Experts of a small language model: 38.7M parameters, a variant of Adam for the experts.
Below are experts of layer 6 (counted from 0) of a mixture-of-experts language model. Rows are named router (the router's row for the expert), down (a neuron's output weights, with its number) and show model dimensions 0-95. Each number is 128 + 24 x the weight over its row's rms, rounded and kept within 0 to 255.
Before each expert's rows: a language model's description of what the expert responds to. This comes from a sample of Wikipedia text that the model never trained on.

# expert 35
It responds to: Biology and chemistry terms
router [155 153 116 127  97 130  92 150 118 104 148  81 164  84 115 109 101 143 149 126 131 123 145 104 110 116 125  81 120 141 112 100 140 142 113 108  88 136 163 100 151 148 106 168 179 130 105 116 101 119 134 104  87 161 115 103 129 162 149 137  95 120 124 111 139 112 156  77 116 145 127  96 106 112 107 120 132 129 133 147 126 128 119 137 149 143 110 125  99 141 130 126 125 141 142 110]
down0 [162 150 155 185 114 137 133 125 141 144  83 132 129 142 109 101 144  97  93  98 117 141 172 127 101 116 131  83 105 186 207 115 143 122 131 144 111 128 116 115 127 120 151 115 107 148 154 160 100 113 158 175 129 121 143 118 144 140 130  96 146 101 129 152 145 135 156 122 141 118 144 121 166 134 146 134 125 154 112 140 121 111 160 160 122 126  74 166 111 156 123 138 139 117 166 125]
down1 [ 99 135 101 138 117 102 180 136 136 154 129 140 117 172 100 127 149 115 161 127 101 162 111 170 118 117 149 114 119  73  84 144  90 154 106 127 106 142 173 132 133 124 115  82 174 120 162 157 151 149 145 168 119 117 104 168 124 105 120 159 139 149  98 115 105  76 139 150 153 184 168  82 120 124  98 125 143  66 147 137 124 142 115 134 122 160 155 101 115 132 168 133 150 185 136 108]
down2 [145 103 124 172 146 122 137 141  94 138 104 141 118 102 148 165 106 128 103 112 104 114 102 149 156 140 150 111 113 129 123 139 127 141 129 177 154 123 119 129  91 155 167 116 120 146  96 103 114 167 106 111  99 116 126 144 109 147  96  94 150 141 145 116 140 120 129 105 135 131 167  83 114 143 114 106 180 119 109 125 114 168 111 106 124 179 111 166 130  86 163 102  99 127 142 141]
down3 [115 153 134 128 113 199 150 133 113 124 111 131 154 141 125 120 137 131 132 107 123 204 115 146  90  96 100  98 132 114 121 147 117 100 107 164 109 179 152  97  96 132 131 129 131 132 129 140 123  87 112  91 149 134 161 157 113 109 147 117 162  97 149 152 136  93 165 113 145 129 118 128 146 163 117 162 154 144 153 128  96 155 114 134 108 141 116 130 108 115 130  97 121 126 152 156]
down4 [101 190 134 191 137 123  86 135 103 134 139 151 141 145 124 144 142 131 132 139 118 153 117 164 128 122 132  90 108 108 117 143 166  97 137 139 161 134 145 100 113 158 124 134 128 187 104 128 145 148 126 141  95 129 159 130 130 102 100 171 154 142 116 142 131 129 121 143  98 137 101 115 158 152 138 119 119 175 116 122 134 110 130 107 109  95 120 127 171 175 105 159 136 155 167 136]
down5 [132 110 125 140 135 132 134 156 139 111 193 123 167 100 140 124 128  95 139 122 112 119 148  91  94 138 156 121 171 132 167 141 129 135 155 137 184 117  89 151 138 172 123 119 119 142 116 151 143 103 121 162 158 115 160  97 127 143 136 126 131 143 143 149 104 154 142 132 181 127 156 122  80 134 130  91 123 129 149 127 136  86 143 123 115 101 136 129 106 190 110  93 167 140 151 108]
down6 [114 112 143 141 154 144  99 100 114 140  85 127 100 161 126 115 120 111 100 127  88 125 149 142 118  85 118 129 134  96 128 170 134 134 129 158 150  90 132 165 108 153 141  91 134 125 111 139 132 106 170 165  81 106 118 129 131 111 124 143 108 144  83 188 127 115 123 172 119 139 193 143 106 106  94 132  99 131 141 105 142 137 126 127 163 143 118 115 131  84 174 128  88 141 134 160]
down7 [116 140 119 157 156  93 107 152 130 180  97 150 129  68  70 150 149 136 133 138 142  93 148 123 102 141 133 150 132  96 103 127 143 113 104 115 153 108 176 117  99 165 135 145 126 136 117 124 109 158  79  92 131 128 111 141 117 152 126 115 158 145 154  99 125 117 129 109 101 142 120 166  99 110 130 130 154 124 133  76 168 104  97 116 122 141 111 125 127  94 167 161 129 112 132 166]
down8 [137 160 179 145 156  99 129 114 140 119 143 114 134 124 109  99 140 108 148 129 135 105 136 120 178 117 146 122 133 147 159 112 144 111 143 129 115 107 103  87 128 174 126 127 133 154 134 135 123 158  97 140 124 138 142 108 146 111 114  93 146 110  98 155  83 147 132  72 142 127  94 128 140 169 136 162 140 136 118 123 155  76 136 140 116 116 114  93 136 133 120 119 122 120 184 127]
down9 [133 160 111 128 105 106  91  89 137 140 149 164 101 134 119 126 127  76 102 163 179 134 105 100 163  75  75 122 140 123 128 176 109 146 155 175 119 107 125 102 101 115 134 147  97 167 103 144 125 128 109 109 132 121 161 139 176 106 121 139 114 107 119  63 142 127 121 148 133 110 162 148 133 165 111  94 122  78 118 146 139 139 141 101 136 106  79 112 100 143  96 133 128 123 119 105]
down10 [157 126 143 160 133 123 116 169  87 139 104 137 156 135 103 154 132 142 150 116 149 137 133 104 135 137  92 135 166 135 111 115 160 143 151 122 149 122 115  99 117 103 131 122 123 141 120 129 157 157 132 133  98 115 142 128 144 115 131 118 106 112  88 124 117 147 130 166 135 120 145 110 110 143 114 131 132  69 132  69 114 156 127 135 155 134 127 125 110 106 134 130 128 110 145 124]
down11 [116  94 147 136 146 123 137 114  86 122 115  84  90 109 109 154 104  76 153 146 154  67 160  93 126  93  78 144  99 144  67 150 107 136 145 119 125 104 134 122  92  91 118 135 117 119 115 117 138 139 120 138 147 147 117 167 158 154 174 127 112 156 100 147 129 137 125 110 122 144 137 124 106 156 151 124 130 123 157 162 130 141 137 122 101  76 168 104 148 135 126 127 129 152  77 127]
down12 [140  85 115 114 135  97  71 118 165 134 132 112 130 153 142 113 132 119 150 124 113 122 120 129 171 176 105 161 100 153 145 109  98 179 151 140 139  65 107 181 120 118 175 119 123 113 128 133 109 115 128 124 148 121 112 135 160  98  89 114  81 129 123 156 112 137 100 164 139 169 160  94 150 136 123 128 136 125 142 154 121 136 162 100 140 106  81 133 127 102 119 155 124 140 134 122]
down13 [109 118 105 155 101 140  83 107 126 116 114 140  97 114 120 149 110  81  99 142 122 159 116 115  89  88 109 111 137 165 104 126 152 116 133 105 119 141 143 114 151  81 147 138 141 103  81 101 164 118  98 129  98  95 117 152  96 151 151 129 111 155 127 159 139  98 105 141  93 136 123 155 135 119 164 116 128 154 173 159 149 123 138 144 155 147 105 100 123 142 105 108 131 157  85 111]
down14 [108 110 134 120 181 127 121 118  72 155  82 101  75 138 146 128  97 146 129  65 131 160 135 116 137 113 135 137 126 147 129 115  94  90 143 132 123  78 142 147 113 166 118 137 167 141 126 123 114 125 102  87 148 111 113 123 154 144 161 147 140 108 126 126 142 140 116  90 128 111 173 132 128 171 132 122 119 164 134 159 133 117 102 133 110 143 135 117 170 117 142 134 111 113  98 135]
down15 [148 128 164 140 131 144 147 130 113 160 121 149 135 134 140 121 126 104 126 164 139 158 125 142 112 117 151 115 127 130 110  72 169 100 138 144 122 150 111 151  99 124 104 184 123 148 108 142 105 132 155 166 147 119 141 147 133 134 120  95 115 117 128 117 160 168 146 130 137 143  78 133 114  84 126 145 116 110 102 108 154 144  93 102 109 108 150 175 120 110 138 154 106  87 138 148]
down16 [168 175 120 155  96 130 138  83 142 171 128 104 124 159 148 128 126  93 108 132  91 162 144 124 126 115 116 115 160 163 112 115 158 144 153 151 126 109 116  91  71 148 110 126  99 137 145 164 103 164 153 101 160 122 127  94 100 150 121 143 150 136 157 129 122 118 173 119  96 133 136 150 121 161  95  83  89 131 150 181 104  99 120 142 150 131 103 117 156 109 137 126 124 124  88 146]
down17 [167 127 141 138 160 120 122 161 128 177 124 137 137 112 101 123 123 126 153 134  93 135 120 162 155 105 119 112 155 115 157 131 176 124 133 139 129  81 142 131 106 125 161 143 105 123 125 115 133 117 142 155  99 163 125  95 103 132  89 124 166 121  98 135 149 177 138 130 165 149 123 117 112 134 106 119  99 150 106  97 152  75 119 162 147 176  97 146 111 178 163 156 129 104 104 116]
down18 [144 151  99 138 125 142  93 127 142 115 144 122 112 116 105 117 148 164 114 135  84 129 162 122 155 130 114 138 132 155 163 163 115 117 117 157 129 130 139 187 120 156 110 144 108 127 115 129 131 125 126 128 103 183 150 127 105 156 138 143 148 120 146 115 109 139 126 173 105 125 120 140 141 151 115 130 101 135 155  98 100 135 119 114 142 126  97 169 144 142 115 118 158 134 201  91]
down19 [105  32 150 150 120 106 146 129 151 144 137 117 118 181 145  87 123 138 127 144 169 120 144  99 143 112 111 151 131  87 169 122 177 139 108 146 111 159 135 172 105 112 113  96 138  72 138 161 144 154 127 111 165 120 138 128 131  82 112 140 141 141 118 148  74 101  86 142  99 139 122 127 161 119 135 143 109 110 133 165 134 144 136 126 121 127 136  85 108 133 123 106 157 114 128 132]
down20 [104 114 117 138 132 123 141 125 125 150 102  83 172  86 128 142  97 135  87 166  82 106 128 118 120 120  99 163 118 126 138 153 127 132  80 174 107 134 141 113 151  92 106 131 124 153 105 115 118 126 112  86 143 165 104 138 121 136 110 117 126 105 141 105 154 133 174  96 135 109  83 147 115 184 175 148 114 156 132 115 113 114 104 103 103 127 121 107 149 140 165 173 130  86  98 125]
down21 [103 105 129 121 169 114 162 112 122 137 122  93 118 123 133 157 113 116  87 142 126 162 118 128 170 130  99 122 158 167 108 109 163 130 117 163 121 108 108 120  82 142 142 141 143 145 128 113  96 119 110 143 129 125 102 148 112 128 120 140  82  92 139 128 130 141 126 111 169 175 184 125 108 142 157 154 116 142 169 100 126 150 187  84 141 158 119  97 135 113 109 150 103  85 102  93]
down22 [113 149 132 131 154 164 102 148 129 134 149 103 140 140 164 167 135 151 126 115 162 111 110 119 150 142 107 143 141 112 153 128  51 159 105 173  96 106 146 118 153 112 125 114 121  92 105 167  78 127 125 176  79 131 169 161 114 149 105 130 188 112 129 103  90 121 124 111 143 108 141 117 138 139 117 148 163 125 122 152 104 157 153 147 168 149 127 139 121 142 117 140 166 119 104 185]

# expert 34
It responds to: Capital-letter abbreviations
router [130  67 108 130  47 149 105 131 132 137 128  94 153 118  98  82 115 148 202  99 172 120 127  88 120 140 150 100 163 184 104  94 132 165 121 170 142 110 114 137 138 151 135 157 152 134 109 108 131  80 159 109 137 154  96 147 123 152  96  92  85 145 127 137 127 111 127 117 131 116 146 139 125 122  86 162 165 131 152 155  85 124 140 131 122 130 117 112 111 179 128 166 109 158 122 146]
down0 [ 73 110 142 100  76 116 152 112  92 121 105 130 131 111  90 121  96 124 137 101 164 157 145 129 164 142 119 101 123 141 111 136 180 118  85 145 103 140 119  74 123 153 152 153 130 120 129 101 139 112 153 144 159 135  94 151 140 113 121 111 122 105 174 129 124 152 128 130 116  89 128 142 133 130 167 142  88 127 112 106 115 138 150 146 117 144 116 163 125 122 121 140 143 127  97 129]
down1 [156 119  78 160  62 145 119 143 125 158 133 131 152 119 131 128  94 110 114 107 105 149 120 140 108 131 155 110  80 135 130 120 103 162 131 151 135 108 110 139 139 153  86 117 127 111 125 128  90 140 123  94 133 142  94 152 110 127  93 128 111  83 150 139  95 145 139 111 164 161 186 119 149 143 105 145 136 143 140 115 144 202 123 107 101 119 151 152 105 128 160 106 134 172 123 129]
down2 [130 142 138 132 136 142 121 116 123 116 131 106 145 155 147 141 137 154 127 124 158 112 113 123 122 120 109  87 144 151 188 124 131 149 148 108 183 129 160 163  95 111  96 136 127  77 156 108  95 107 114 156 126 142 134 111 173 126 146 138 134 110 151 152 107 102 119 122 135 155 162 151 116 122 152 139 105  80 133 170 165 131 115 153 132 137 111 134 134 134 161 122 100 133 148 127]
down3 [163 145 118 152 138 134 149  99 129  82  93 115 145 123 101 146 101 106 120 147  88 138 167 143 171 120 185 122  98 121 145 149 136 129 100 152 123 147 137 129  64 146 134 125 188 150  98 163 125 110 120 171  74 139 108 160 107 125 110 120 144 144 144 134 142 131 141 120 139 128 117 166 110 119 144 130 168 109 139  97 169 145  81 128 165 118 152 109 128 160 150  92 168 162 121 140]
down4 [128 160  96 115  65 170 126 133 102 152 138 117 124  96 156 117 108 101 144 109 110 138  83 118 122 132 154 101 172 127 114 136 111 135 165 150 144 153 141 118 126 153 101 134 129 156 103  72 134 172 111 123 107 126 151 146  72 141  98 101 114 153 136 124 119 119 142 113  91  94 160 127 119 110 116 143 172 160  98 104  90 131 116 127 125 144 124 154 107 100 148 123 168 102 128 122]
down5 [150 101 108 147  88 152 174  97  94 177  94 156 123 129 116 122 132 130 111 122  85 138 130 136 138 165 131 130 134 111 123  96 130 116 138 177 137 144  97  62 105 119 132 137 113 137 124 107 132 157 113 130 136 156 116 133 133 178 138 139 141 130  90 106  54 122 155 141 146  90  99 204 114 151  83 108 137 109 171 192 134 119 154 132 111 112  94 118 117  89 138 120 133 146 135 196]
down6 [123 128 112 169 146 143 136 126 111 154 128 137 125  96 154 130 134 114 158 135 131  96 106 138 159 116 161 171 104 123 146 117  97 121 157 118 123 127 189 137  95 164 129 147 112  89 132 117 124 169 148 134  88 141 112 135 130 120 145  73 122 173  93  82 107  95 172 132  92  95 141  87 145 120 151 109 135 128 123 131 107 125 134 130 167 115 127 106 108 118 108 143 120 118 143 121]
down7 [133  95  94 135 149 103 101 128 150 104 103 129 110 113 148 128 155 120 145 148 132 102 124  72 119 103 128  93 158 119 144 122  93 102 148 139 122 148 181 149 116 142 149 127 140 122 148 112 146 150 186 154 144 107 182 136 137  83 125 103 118 126 125 111 128 110 134 120 134 109 138 135 159 111 160 181 142  87 108 144 124 160 114  94 127 112 162 118 105 128 145 111 157  93  97 151]
down8 [116 140 142 145 123 109 141 153 110 106 158  83 154 129 125  72 150 113 128 140 146 145 135 123 139 121 102 134 111 132 116 152 147 128  95 108 108 122 197 119 162 151 110 123 130 153 122 141 153 160 160 114 151 135 134 142 116  83 141  91 122 127  67 111  95 135 154 161 130  97  91 150 116 163 127 133 150 120 106 115 164  95 147 154 135 112 116 149 100 142 126 116 118 107 128 102]
down9 [160 174 122 150 153 141 132 148 133 176 147 125 122 147 152  86 132 109 109  96 104 136  87 171 158 149 149 118 148 131 160 120 123 111 107 121 139 159 146 139  96 139 147 103 149 148 144 134 110 132 175 153 114 136 136 124 163 123 131  93 124  72 126 153  70 109 182 144 107 157 127 121 121 109 108  94 146 141 112 187 134 106 103 194 130 131 130 112 111  99 129  77 148 127 117 116]
down10 [139 118 161 144 104 123 124 130 182 133 127 125 120 124 115 133 142 144 132  79 157 107 118  83  71 113  86 118 133 133 136 111 126 126  87 102 104 137 122 133 142 123 166 142  88 107 146 103 125 131 142 159 145 128 116 144 149 130 153 115 115 139 126 114 138  96 118 101 142 111 152 138 148 151  81 180 127 151 123 202 143  96 105 102 136 154  89 120 122 158 142 114 151 140 133 171]
down11 [114 108 124  97 135 155 117 120 110 145 109 119 125 163 134  99 112 124 133 125 153 104 143  92 124 134 122 115 143  98  87 135 115 169 148  86 144 116 134 134 174  63 128 129 160 146 136  93 122 129  80 127 131 126 142 113 126 146 127  64 146 111 131 109  99 111 154 109 137 155 112 134 143  86 139 130 136 120 106 157 130 118 162 102  89 115  86 127 184 114  98 161 154 105 131  98]
down12 [125 121  90  94 115 157 112 129  91 149 136 134 115 124 127 154 141 156 120 149 115 136  90 147 176 148 151  96 103 111 115 138 134 140 121 155 142  98  55 130 116 147 136 170 114 135 125  97 111 109 162 154 140 127 122 155 108 111 113 115 163 139 115  87 154 136 112 110 135  93 141 142 131 142  96 135  85  97 129 137 129 155 145 116 110 139 154 133 144 149 142 147 159 130  85 200]
down13 [129 114 109 154 144 163  98 116 122 107  96 134 105 122 119 130 142 159 101 135 150 132 138 133 115 154 137 161 118 146 169 119  98 143 147 145 129 117  82 140 104 148 145  87 104  98 141 171 144 143 125 166 104  99  92 139 110 139 143 106 148 124  92 113 123 133  98 149 144 135 124 176 108 122 151 119 117  66 148 103 122 142 124 105 131  85 116 122 158 113 149 129  86 134 127 145]
down14 [125 154  66 138 153 123  93 147 122 124  88 112 116 128 173  86 132 137 111 152 137 158  91 133 112 100 127 114 125  66 136 107 173 152 178 105 117 122  94 127 168 111 128 100  98 106 142 102 180 113 138 160 134 119 117 132 119 107 111 122 121 127 165 147 110 111 158 184 135 151  91 140 141  88 111 116 131 139 136 125 120 101 108 156 102 155 139 155 142 118 124 154 124 113 149 114]
down15 [149 140 108 161 109 140 117 133 143 153 112 135 131 126 103 126 119 142 119 146 134  78 143 146 100 120 111 117  90 161 115  86 136 156 177 126 123 134 157 142 163 157 105 101 110 174 138 142 109 113 120 129 109  87 149 136  73 117 139 114 102 117 116 118 120 135 167 148 148  83 128 130 115 114 119 113 100 134 117 109 156 136  71 112 139 104 130 115 120 135 149 130 146 106  57 162]
down16 [121 155 123 114 127 180 105 163 111 144 159 138 112 156 104 103 161 115 125 130 102 120  92 172 133 153 121 131  84 120  63 142 173 189 136 147 158 139 154 140 127 127  85 109 160 159  96  83 120 132 108 170 128 106 127  90  97 122 150 119 110 121 133  85 123 105 139 117 119 116 112 126 115 141 111 133 137 140 134 134 110 106 136 186 102 116 109 118 119 127 116 138 116 129 122 105]
down17 [123 127 137 122 161 135  76 148 142 137 112 137  95 145 106 135 134  65 129 144 174 160 128 151 152 115 130 118  50 105 119 119 134 150  88 132 159 106 121 131 168 139 114 113 127 144 131  81 123  84 119 119 125 142 154 154 121  81 145 144 164 105 144 168 102 132 135 174 102 135 119 114 168 149 121 144 171 157 150 109 158 154 140 104 187 155 164 155 111 115  96 126 172 123 144 133]
down18 [115 145 111 134 190 134 132  75 108 105 124 124 141 141 120 124  94 157 112 158 119 125  99 152 130 147 127 132 102 127 148  96 150 146 159 145 127 135 121  98 127 173 121 134 131 128 109 148 119 128 116 120 138  87 140 140 165 174 158 130 111 158 126 173 140 126 121 114 128  99 180  76 139  86 132 106 144 109 164 126 127 160  86  89  81 146  75 144 134 138  98 183 110 201 163 120]
down19 [139 152  90 153 152 162  98 117 143 118 159 115 126 159 111 167  84 128 132 161 171 123 132 124 124 145  95 164 129  97 160 116 145 110 120 172 137 107 105 102 146 153 133 150 123 133 129 122 146 188  60 111 124  94 128 175 147 125 122 117 136 132  95 176 128 145 115 153 156  81 162 158 127 111 162 160 127 126 132 138 141 163 128 111  99 134 123 111 130 131 145 120 125 131 121 126]
down20 [109 142 155 128 162  91 179 125 192 125 164 121  99 150 133 116 172 145 145 166 131 122 112 129 146 134 105 124 118 154 131 137 130 139 111  82 147 150 178 157 115  98 129 125 133 114 127 116 133 101 146 118 108 144 165  99 134 109 143 114 138 143 114 105 132 128 141 106 117 123 164 101 108 128 167 137 140 126  96  97 128 103  98 115 159 144 115 144 144 130 111 136 108 128 150 118]
down21 [131 107  95 100 110 129 135 115 149 131 159 154 167 115  80  98 120 141 107 140 103 141 129 132 115 135 100 150 137 100 138 114 148  96 123 115 131 150  88 121 122  85 124  60 111 142 125 112 111 180 130 151 107 160 115 140 139 152 122 136 134 110 107 144 125  98 114 137 130 170 126 146 142 126 150 144 135 124 148 162 138 161  89 121 127 106  98  85 105 167 150 145 120 135 137 177]
down22 [101 127 164 141 139 126 141 140 133 129  92 114 175 123 116 118  73 136 129 181 133 127 137  90 108 108 138 155 132 151 125  88 122  98 121 103 146 137 157 173 115 107 124 131 135 113 175 141 137 131 142  76 132 127  94 119  94 149 140 134 150 123 109 127  81 158 125 171 100 130  85 112 165 146 111 160 169 139 126 137 144 121 122 131  91 104 139 125 161 131 104 141 130 107 129 137]

# expert 13
It responds to: Narrative action verbs
router [135 106 144 141 125 102  85 145 114 123 155  78 150 120 104 121 124 141 125 129 142  89 160  89 101 136 101 111 146 158 124 118 133 159 105 120 150  98 144 115 130 108 130 126 171 159  95 102 108 132 161 122  75 146 162 131 132 124 121 145  71 150 119 147 148 113 162 120 136 138 147  97 131 109 122 157  99 139 144 141 144 159 114 129 146 108  76 110 127 150 125  86 101 159 126  63]
down0 [162 147 134 123  78 160 146 115 132 152  59 128 110 175 150 113 137 146 157 196 128 124 115 115  81  93 108  94 152 171 125 121 110  96 168 130 113 135 122 108 116 119 139 119 103 119 123 139 124 112 125 144 111 145 145 139 116 145 122 133 124  83 133 144 141 123  95 118 118 110 140  84 163 125 170 118 107 118 140 149 132 135 150  95 124  92 124 135 103 140 148 165 121  95 126 124]
down1 [131 159  76 131 154 127 117 121  70 140 119 124 139 150 125  94 129 153  97 150 128 156 133 164 139 131 107 135 166 147 130  98 146  89 118 178 116 143 115 120 119 114  72 112 107 131 143 150 159 136  93 141 130 156 106 116 118 148 154 125 128 104 124 115 157 133 141 191 143 168 147 143 121  77 133  97  98 165 100 106 135 117 128 155 175 127 170 157 178  92 105 103 148 149 133 146]
down2 [111 105 132 141 163 127 109 136  89 182  95 145 144 104 118 127  76 142  77 128 136 151 150 130 107 138 156 103 116 105 147 134 152 110  82 155 174 131 169 146 118 149 140 129 128 120  83 125 132 125  89 161  79 101 161 138 130 144 136 162 144  92  93 131  96  92  91 141 146 172 117 102 125 126 131 175 128 120 126 152 156 143 117 103 204 101 143 128  87 149 116 134 143 169 113 139]
down3 [116 130 145 134 126 110 118 137 124 130 143 141 145 127 124 127 123 127 164 128 132 104 151 127 145 125 173 131 178 130 134 152 146 120 117 129 164  99  78 166 135 170 143 139  81 167  89 142  95 116  88 136  91  87 179 155 155 129 136 169 142  86 135 155 122 126 147 119 145 143  99 119  78 164  97 163 134 129 111 111 144 133 161  89 152 132 153 137 135 138 131 141 100 112 139 149]
down4 [109 138 131 148 111 158 133 114  91 110 126 132  98  78 130  88  92 104 143 146 106 136 138 111 128  83 148  89 125  91 140 132 110  99 133 105 134 110 138 122 135 168 132  96 141 134 104 162 162  81 147 114 153 133 137 125  97 173 129  75 103  82 151  87 125 148 101 136 138 138 128 111 127 137 111 143 135 130 113 131 117 151 118 119 131 123  87 119 152 154 103 126 158 130 109 126]
down5 [130 117 121 124 104 148 152 126 142 140 111 162 113 150 117 100  96 133 126 107 130 120 152 109 174 126 138 123 111 122 138 144 124 142 101 119 155 142 123 101  87 122 137 137 135 131  96  85 112 170 137 114 116 134  81 146  92 142 113 145  76  97 160 140 127 146 148 114 161 113 124 191 114 139  79 124  94  95 104 126 148 160 116 144 103 149 115 121 122 123 139 189 114 171  91 137]
down6 [111 106 113 126 125 160 113 109  88 146 112 134 142 135 134 159 106  96 110 119 109 112 162  93 123 115 115 108 171 145 122 129 123 140 158 110  95  58 112  88 140 120 161 120 140 165 141 148  89 137 106 149 147 147 115 125 140 106 103  91 107 135 145 106 114 129 137 109 137 150 100 130 157 127 115 156 121 103 164  78 118 171 145 118 117 141 150 104 112 123 139 193 107 105  89 128]
down7 [ 97 113 107 153 132 115 127 116 139 120 115 141 152 137  82 143 112 145 121 106 124 117 124 110 110  99 113 124 174 151 113 128 113 138  90  92  90  99 137 108 158  72 142  94  99 189 164 125 148 146 109 134 117 114 145 142 151 115 124 134 107 126  92 110 136 106  93 141 154 146 165 135 146 138 137 100  85 148 112 140 181 137 126 174 153 165 131  87 133  97  89 146 120 119 102 174]
down8 [131 120 153 146 115 116 126 153 133 125 168 145 131 127  97 152 111 154 115 139 130  88  95 109 111  79 143  89 144 155 158 150 126  90 140 149 148 134 129 118  74 151 109 178  88 134 147 139  84 127 135 115 158 101 148 133 152 157 127 135 115 120 150 129 116 109 170 172  93 102  88 147 113 121 114 131 151 166 138 125 108  57 104 163 136 111 100 100 119 145 164 120 157 143 116 115]
down9 [128 115 128 103 103 128 117 140 133 118 121 153 100 146 160 101  93  82 127 155  93 159 107 133 116 162 117 132 148 131  79 118 121 145 154  81 154 138 110 119 128 130 111 113  96 143 148 127 151 169 165  70 101 103 116 102 133 143  99 124  91 142 135 173 113 142 102 179 132 156 137 131 122  86 159 147  91 137 125 153  97 139 134  99 130  66 146 142  92 128 135 104 162 106 142 133]
down10 [139 143 150  85 117 109 130 165 106 124  87 136 128 173 121 121 156 137 121  95 113 157 136 134 145 131 123  98 156 121 120 157 158 139 145 154 148 155 175 143 106 143 133 140 101 141 111 144  74 103 121 170 157 127 163 112 139 114 143 132 166 140 109 130 127 161 106 118 119 134 137  93 100 126  83 135 143 107 140 130 168 176 130 160 119 144 102 123 128 115  83 167  98 122 135 141]
down11 [ 65 143 135 140 107 110 170 133 146 113 109 130  66 128 140 183 164 158 128  87 154 121 139 146 163 164 128  91 132 134 148 140 128 146 123 140 134 142 133 138 153 106  84 106 135 123 143 120  94 151 113 139 143 113 127 161 138 111 154 121 140  86 152 159 125 166 156 141 133 124 119 112  51 125 143 135 121 166 109  97 136 142  95 124 105 115 148 135 132 137 143 166  99 131  99 150]
down12 [ 95 136 103 168 104 142 131 108 145 109 114 135 154 164  95 120 118  58 109 139 109 138 123 121 112 150 160 101 132 171 106 143  79  96 130 165 168 123 154 136 148 120 117 127 138 101 156 146 137 128 106 131 134  86 159 164 139 132 146 116 144 160 123  93 151 107 147  96 100 158  95 155 129 123 139 129 122 113 153 121 114  87 132 129  79  85 109 112  84 105 149 134 129 112 101 126]
down13 [127 116 128  97  99 174 162 127 109 118 138 138 168 135  94  92 110 171 150  49 126 111 108 119 139 107 120 147 102 154 134 116 116  79 154 120 142 172 121 137 122 111 164 100 134 153  57 174 158 129 121 107 156 132 112 107 106 119  97 129 143 129 171 138 153 151 114 151 159  97 136 139 136 123 133 112  83 163 142  81 129 169 122 104 156  98  98 121 128 132 145 121 103 128 173 155]
down14 [113 134 136 124 110 141 111 111 145 120 170 131 117 151 120 122 102 141 186 157 147 115 167 124 141 125 129 132 110 101 151 183 118 181 122 130  96 123 132 123 123 163 126 151 123 112 117 114 161 116 126 129 144 151 129 119 117 168 136 155 100 123 156 158 164 118 135 147 169 147 107 163  96 126 108  57 106 107 118 184  78 157 132 130 108  96 125 139 121 127  94 132 122 102 133 132]
down15 [150 133 156 137 135 107 131 101  99 130 130 101 128 157 100  90 146  92 104 145  99 160 136 143 106 129 156 134 113 120 114 136  91 122 109  92 122 110  85 153 116 153 126 157 141  83 117 108 141 134 108 105 111 147 143 100  98  80 129  64 156 139 112 172 113 119 131 150 134 116 155  85 122 117 147 102 126 181  99 162 134 110 145 123 128 139 126 122 147 155 117  98 128 154  89 130]
down16 [133 127 111 161 128 105 135  98 135 141 125 140 120 124 146 162 113 131 172 119 170 139 159 149 181 128 123  53 135  93 100 118 137 114 109 103 138 123 166 158 139 152  88 109 123 102 170 151 150 137 140 146  88 141 138 137 103  83 151 127 148 142 127 140  83 144 167 146 130 153 124 154 123 114 147 159 134 104 127 125  91 100 165 124 131  96 149 150  81 136  89 146 125 163 124 127]
down17 [119 144 116 118 155  99 168 102 132 118 155 123 109 136 100 134 136  71  94 147 106 136 113 115 125 112  85 140 135 143 132 130 124 113  88 105 168 109 100  93 164 106 113 140 102 123 132 112 154 157 114 102 148 146 148 135  71  96 148  96 120  88 145 116 120 133 127  92 151 104  86 145 120 131 194 104 153 142 143  84 135 145 147 133  98 134 103 107 157 113  92 112 135 130 134 128]
down18 [118 138 113 127 113 140 133 122 127 137 112 102 152  66 136  92 179 127 131 101 136 122 142 136 108 119 125 141 114 138 199 109 160 104 140 131 145 116  96  94 113 174 131 124 119 121 144  84 110 123 119 119  99  89 120 125 136 110  98 174 138 132 110 103 125 127  88 136 141 159 118 171 111 116 115 130 140 104 111 145 152 133  96 121 130 149 115 166  93 132  68 169 121 130 101 131]
down19 [144 115 173 129 107 124 111 130 140 126 120  98 115 157 117  99  99 139 161 127 212 114 118 108 148 102 129 168 104 165 147 175 135 145 105 135 120 179  98 105 115 143 159 152 119 164 117 175 137 173 145 139  83 122 136 144 155  94 124 136 169  74 150 126 107 106 128 129 100 141  95 146 131 117 114 127 108 146  92  95 113 123  95 177 118 136 164 119 145 154 119 111 128 138 118 145]
down20 [104 107 159  91 141 152 125  95 130 147 143 126 185  75 117 101  96 112 166 142 148  87 116 105 109 105 111 101 106  94 128 136 130 153 139 106 122 137 130  73 104 134 106 123 110 138 119 156 172 147 152 104 104 171 149 102 131 182 125 119 140  84 128 140 159 103  98 101 143 157 131 125 113  72 151 106 151 123 148 144 121 124 136 102  80  89 128 114 115 147 143 102  87  88 108  91]
down21 [123 120 131 167 110 158 125 118 170 126 129 133  97 140 119 131 132 145 147 142  98 124 128 108 160 140  84 149 123 127 147  91 141 156 126 153 153 110 111  76 138 112 141  80 130 140 139  97  88 120 144 146 128 117 128 190 150 110 114 120  77 143 124 137 126 112 151 100 167 168 139 133  96 135 102 175 138  81 114 135 104 147 143 139 135 103 129 122  76 104 183 136 102 129 107 161]
down22 [128 146 113 117 122  96 131  94 150 204 135 130 114 114  71 144 172 124  75 150 122 161  82  98 137 156 112 142  97 139 160 176 109 105 108 141  77 137 123 150 121  85 112 126 112 134 108 103 110  87 144 122 127 156 106 133 144 109 126 130 117 139 119 109 143 120 141 129 108 155 124 142 114 125 126 109 126 173 150 115 171 124 110 110 139 148 114 123 161 145 112 103 138  92 118 118]